Weights of a small mixture-of-experts language model, trained from scratch on English Wikipedia: width 128, a shared expert of 128 neurons.
Below are experts of layer 2 (counted from 0) of a mixture-of-experts language model. Rows are named router (the router's row for the expert) and show model dimensions 0-127. Each number is 500 + 40 x the weight over its row's rms, rounded and kept within 0 to 999. Numbers have three digits each.
After each expert's rows: "gets" lists some tokens that make up at least twice as much of what it gets as of all text. This comes from a sample of Wikipedia text that the model never trained on. Tokens count by the router's weight.

# expert 36
router:461457587450552412555536474536537467530443540549516569485505473488549446541532507497457425538480538484529512550453531437508541515562466461522489545532505540526550569518544462467484542518537499515536536487436488468443460507518548517464444458557530441538491478558464562543484481555565463518491567491521503550453442472455494505550472468458549504517493458548460556437509463503466460560523
gets: "on", "ion", "ne", "st", "le", "es"

# expert 23
router:511455529476540456543546459512499466517452479550550488496503529456516458577548486451444431530453548496509470523476498500566536552524442493491480506534511541562509604559544440510465570532517488566520576482476511462501491420485545488449416456559558481536525481539515542524416470542511482564496562496546514543486496461432471508543446486457576464506491485534475555455526479482501525538553
gets: " |", ";", " and", " as", ",", " by"

# expert 15
router:477446537435500505519519491532524453513459533583506518503505523480527449541558575462439476516492526469510573546469498477554532485528451479520475566552510532535528576563566464456488549511529533532463468510418488428501445551538543529461469438521525505573517487525474512534455465543548457530468501546561501556474488466407479494549455445437542528531467448552474517441547450536501507554535
gets: "'", "um", "se", " her", " government", "ance"

# expert 45
router:487488576443540432539479464504510424532482524527521545495483514466554467545535522459454458497442518517463551515454561507531498562547443488478452566576481547533520550552548428479496545505513520548455477504454492445440462558481526475460447454567516488535535447514544485534434473506547499532450536427504463557484449465463535536546496448450551481504466455555452545433517465501474465538546
gets: "S", "A", "N", " A", "D", "R"

# expert 18
router:487487567437546475549531470535534458538462487546556530485495518457520457558562522471452467520466507492512530570416527457527523499548444482497449521575477552513535577563547443466511544488535512536492488474433495452451455485499538528454447448539521474557512452541488538531439476553544455532468546467541512555467463465450504511551449446452567471528466458552464561450504457487471500550548
gets: " the", "  ", " New", "et", " The", "op"

# expert 39
router:481486562444539458541518480538532453527453502548550531488495508464526454568551543467447465521465511490507514580425520471515519518559447477504456537562473551513527576557550440459494538485535517537496503484431499446452451475512541544452445458550525467544496453544493562534435471543540453534481551470539495549468459460447496528556451450449549472521459455549464558451538460488464496554539
gets: " (", " |", ")", " first", "%", "("

# expert 22
router:501499578459560486498528521534504480508454477548563481494524515461518471556500484439447535545470495507550500535422470467512528491523429483486444505556457562509530606563570445485500563497524513575461475466473496448501474531516525509451435466549455474515468505561518541512487486564550453507464492496560457563473462445448456536557414430471529493569491461534468543474473459506488450535551
gets: " |", "-", "|", ":", ";", "–"

# expert 21
router:486482589452545474552521468544538455527444494547538517494520511468536447555572525461449444521464505486524529543427517465506525494554437475484442533556463541503507580561553449469495549512527524540481499486421505449452453470501534535459446450532532471521497466525482536528460465552547447530476553472537488539488482456440483512559457442456551477527440458556460557452518439488472495558563
gets: "\n\n", "\n", "%", "′", " Ad", " School"

# expert 14
router:480479555431544459532532502545517447523458509532553532489481518467545449571559525465442458511461505493506518577435518470537504510551440476515445535549477551528516597569546454468497554500530510550507500495437512434482455481514530539450428453543517481535510450536479539527455466545543460539481547460547492544466482466446494520562455450449545480530449453553457565435517463490477492558533
gets: " by", " had", " with", " is", " are", " were"

# expert 37
router:508476563453525500550539448528541445522455529529558505511485467466530455570580506516463473504462524489499520582422507482469514497525458474468434511521452555491519543528554428496507545459532517570481510512447490436459458517503540560461445443525539498554550483554504496475462473535490464549447528493546476560493441447462493521556436447446543473505452450536471585428531446515474504551547
gets: ",", " of", " in", "°", " the", " United"

# expert 24
router:447488517465539460551535500531584435518465465526505537528489510496561457527514506448454442539450480473522516563437504478456531536565424503488416535510499544521544561547558444512506564481534498535486497503481513435471449496542520555484449440564509474549503418526490573525483474541557488514431554439510476551513508441442538527566461457482531515515453444517469533445518478500428506546518
gets: "s", "a", "es", "S", "us", "ers"

# expert 12
router:478474567447534461558525496545530452530453499545539536494507501464544453565559530470451448522462515482503523569428519482527523519557442471499454538561468542512540573551557451453500541490535511545484503484437504450447459474504537535456439449546515470542495456546489552525438469537555460540478547461543505542483455459443492524554452446451564471525460452547463557447534457479475487547538
gets: " |", "N", "P", "\n", "1", "p"

# expert 27
router:486477573440536461544511477549541442532451484552548539506495478462539453571558519462457463509482498486502538553428525485523504510548441477505449530562498550522540567571561467449486556496538512541507493501451517438453447488526534535449437444541526466548493459524500553514438480532531441528471547475530493539471474451444492512568441433444544468521469449530464553440522456497468512555540
gets: ",", "\n", " States", " August", " and", " Am"

# expert 20
router:458486561458539462538507467543501460545442480547509533501488496458570462556548532462446474519477500486525499561421552450513516493554455494501431528571455548538532576531551422478515541472531495532512512478424525440453449488513552542454439442540528489506517479548501550527468477538523460564489525465540475554488438457445519520556452458460539508536448458550458561446541469496466497538550
gets: ".", "-", "/", " of", "o", "l"

# expert 42
router:463474557437508498525533496555539498548462466541551522458434441438421465555530548542471505482435483491531454478463527446548570544520459464565465560530556541530516512501538492422476539457550466467508466483470495452523462399508455512460508447584510547492476449533508464521544468545569450519475493476541435520513459448537474559542511470497494502536462513496462525437530478452490519550560
gets: "|", "-", " |", "=", "\n\n", " -"

# expert 25
router:484436551461528494542502495533555456535476510571526534509514497463525437565540481459447473530460538482526529563458553468538530503582441503549444550568482546523545552561542444466492562491529520532458497502453482441441451508530542549450473444537502447525501471494460513534426487550548467526497518448556497544496480449455509486556459456472526459555460462574462555456528456527474471548550
gets: "t", "e", "i", "er", "g", "k"

# expert 30
router:487514574453542455577491496527532441553458462539508480486523494496534469579555458519461464515462485472522511552423512507495517494596448485529439553541457550546508503543541462431532529561528499513501476491453487454458455514511518531457459457551527492533499469528496567527485442517534436511472578454514505544451519467463456488539423438457530488519449474609508537458531443521448508558536
gets: "=", "\n\n", " \"", " =", "\n", " with"

# expert 11
router:476459556450528486548493503542581468537470508568520548518507479470512463565548537463448458512465500475505512569428525491515503526542452470517439543545470550496526583554552452487475559508522519528513485487433511451458449506507528526458445459551520469524518454558467568521444475547545445526481550472556482556471455440423491507567467446459515445509484452559443549440540453485489489542525
gets: " in", " of", " at", " from", " In", " de"

# expert 34
router:506457545438516450525533496552515459532452456536566528494497517463547457546567464443455473545471570488482491567442522434529469483518434474507460490530520517487496547541542433435530554474521529547457535488472492462450452419503508535472496448539500475534567467550533524558411474523557443510481597494506539540509502450443515530563475468460561478485457508537441568475521491533473455528510
gets: " and", " as", " with", ",", " or", " but"

# expert 13
router:458481528478522476529452524528487459574470533541528508552448492473582444541529520522474495496416509512504542500453489496493508553561439506525441483516475516508555600569540449469463561522536530466503507555471521445464453477513563522451424462539486477513480453598516507505494469511583495532476542493571445531456518478435460509542427514463585481536450459527462539458510454514501477568502
gets: " was", " is", " to", " he", " were", " it"

# expert 31
router:471470580455545457542527494537534458526448489540557526494497506463539447562554546470452450522468510473501526566430512478514519516555441479512458534562466544510531571549548445453485540502536532546482492479435501454460452486491548552459440451540529466536478458549494552532439474539544454532470551458544491546472460460433496524557460446455552483529456455548458552452534463499452497544534
gets: ")", " 1", " 0", "s", " 2", "ing"

# expert 46
router:467472544478537480512503450548539449527455489533532574498495510463546440550564506465451468550472534490490504576429581470518526519552448460484432540571433555511515533549553423448464530541535504538494526478401511469476438514486525557451510462510505487550502457512506544555422469543518470527477556490535540544478482463476501512517487480436595475538469449534484525469536482458464456549526
gets: " a", " of", "\n\n", ":", "\n", "="

# expert 33
router:505501485437535467502556515526516465521435484514481579481489573472445470544557550463481476479490525428569530573440542480522507460547448475530501547615473520527513554517539459460602548509539503492513517504451477456439480488527520560487454448530539471522452528566474489536480482514546466524558541441543498509484461483473555493552441508457567452455494475522463539464544475481410509542520
gets: " that", " it", " which", " not", " first", " who"

# expert 6
router:465472554486542468550516476524577457509472491528545495540487468473534460542542536460446487516474522495490501593430481495488515525529459479509450539580470538540521579553548477475508564544526528525489552482438516449462443477522536538467433455545537492545507484541447556515439457537555457542499542455560501534454473449474467514559446452448547445535444469522449558455498448486447508549554
gets: "n", "r", "l", "i", "al", "a"

# expert 0
router:482476510450528502550504508565576436531490494514476484512499500464518467578567525531465468525517569426514560571440480475538507548561461461537457508490452538535548539544547447480525566491538523518525452491427558455456432428500522513461439480558501483547488468499516570505449456548546470547458572456533515543482496453455456550547489464461527461508485465525463550450475463521440469536537
gets: " 1", " 2", "1", "0", "2", " 3"

# expert 16
router:459485564434555455522532456556578441535496533536527477500502486449501463539535513467455463523463545543538521571469503506497554526570453488491477524522486530554509555532530467472544546537524494534478476506441524468505452467544510538460447465521524474552536472497472550514491470495547455506434576504568523549472493496391570497547456482442566471508429459537446553425545477518458460533556
gets: "\"", ")", " 2018", " 2020", " 2017", " 2016"

# expert 7
router:460532575434556471542469485523503483523464501535537562532509460464549461545565523496432461545490517496505488533450469495491518506543438486509469497523480560520544579540544470482515530469543478526489510473416499412475470488503547558445428432574501465549514461547424543529422495547541471538480567435502502522481498496466481531563473431456509478504450452543450552479551484483465468563547
gets: " (", "-", "–", " \"", "/", " or"

# expert 4
router:483475554421547467534498458548511481554468481549502524496505476470521448563522494511462444528490524503508500566419545436534527541530456470508498548526457533479519567562543466509542548488540478573536519513459473445464464519542559535460434465565506479520446469499475526532437475537552453529438575496529514541508438477464465558539455464441555520557436455547468554490500443522475573541520
gets: " in", " on", " for", " at", " In", "In"

# expert 44
router:488472555440538455535505473528531445533465511534527537499486494488532463573545529476428455516470505458490515560446517495533512504546418468483460520548461533529522579568562455506534540500523544540472502495438522413451441480515555551439434447534500480536490438532490516511462458524542472513469552490531504573480482463476497498566462451424554471524468431542443558431500477495454498553555
gets: "  ", " to", " |", "H", "B", "G"

# expert 29
router:452475585469522445564506490547510451539466471531512544503503490463505439564539515486435482541474516502526524559447507501528499488568448466515452488578477534499518584561557463472516554491510514533477519471405502438462437486517530495453418470544537455537493451529495537512456463539546505533461553455559493556482482467442519525570461454453546498560477480563443539452529464509484519563551
gets: ".", "\"", " this", ")", " .", " University"

# expert 28
router:480462557442536464556522465548489461538464507537547539521496538507574447580537526485439480517465496500517531545425504472529508522527439481525483559564501552494542567587526485466478543474530496536480502497428474446446459504489537541454464434549560451514516437550486565537442490537545455518481522469523504539445465438448511519567448478447538483493463494552444562461522451478470520552547
gets: " 18", "19", " 12", " 17", " 14", " 13"

# expert 9
router:442499549455541494527536501544554429524450531546525568524488497493508459557530522452446459532464535500504537555446523451521502528539443453482472509558458525495551581571541469467480542481532509536484543497425503438473472487489536529463427453551497457528513430515493545519453453540513432531478577458551498546505456480475482499551458451443570462524480463523466569417512452512479497549557
gets: "\n", ")", "\n ", "F", " He", "  "

# expert 43
router:439402589523542532561478487510508473491495581467513553518527505470542474526543472427507540581485536465498503547443500479469500480562481473530486525565427538528521501498513478490432555466559482502528574478468543484493516525535618594462494458574491470467517447532515484495470462516546485462465521490529419503518459454452482542530482445451502451444485487519540506454478499445491461508565
gets: " the", " a", " The", " an", " his", "The"

# expert 19
router:474478569443543461535517488539534454531453484547550530502488504463527448572563534470448457525466508484503529567432514470525514514563443469499454531551460553520534585551562453468502549494536520545486496490439498448456447484516548535454436449546527473529512456545495554522450474539541455531475547460547485545472472462454495527567447453449551470521456451549462558449531459481476494554541
gets: " was", " is", "|", " been", " The", "man"

# expert 41
router:483480584447538468536517489557533450527463499544540531499499507471534445561559525472449459527459517485508528571436523477514514509552439479495450542556466543518534572562550453460504550498539522546495505488426491456448455491513540533456441454556526465544508455549489544528448462546550451535460540473538499539475466468446493525574446439456555474535463461543458556449532459481477506563537
gets: " his", " he", " their", "|", "=", " work"

# expert 1
router:450461511467556491565558491546481451517453520529556500496511497469547467527553510475441438497475514477520522562466490441462512512492460469493501560522473533526563555561550496453451557509544517525482466516479439449493414545477541530479464501524548434543500444525495523553465448544525473490489476454553498539463471474457535521572420442462500413515485430580434577456518459516473489551466
gets: ":", "ta", "19", " =", "y", " War"

# expert 38
router:447489533421545487544443531526515441525452494551535541526496498475513469548539569528458468567503550455485487570436535475504512496542445449502516536544507535529537514526566460431476565493534530581480446483463497450451460503489504546445432451516512448586510455524481560549473506546539459516455511430531524551430450449459509477551459461464537508528463517538484561481515500482462506536575
gets: "ing", "ed", "d", "ng", "ted", "ated"

# expert 35
router:479479561444537455539526480541545448535462488550547536496500510459535452566552529463447461530471512475503543562431522473519517511543442466500454539553462549530537570546550447452491539501533512548486504484435494451455454473515533534461442447543530469545502454549486544527435477548554456537462541471547495549472454468439493519553447454445556459523466446538464561455527456484459498549546
gets: " to", " for", " L", " be", " La", " res"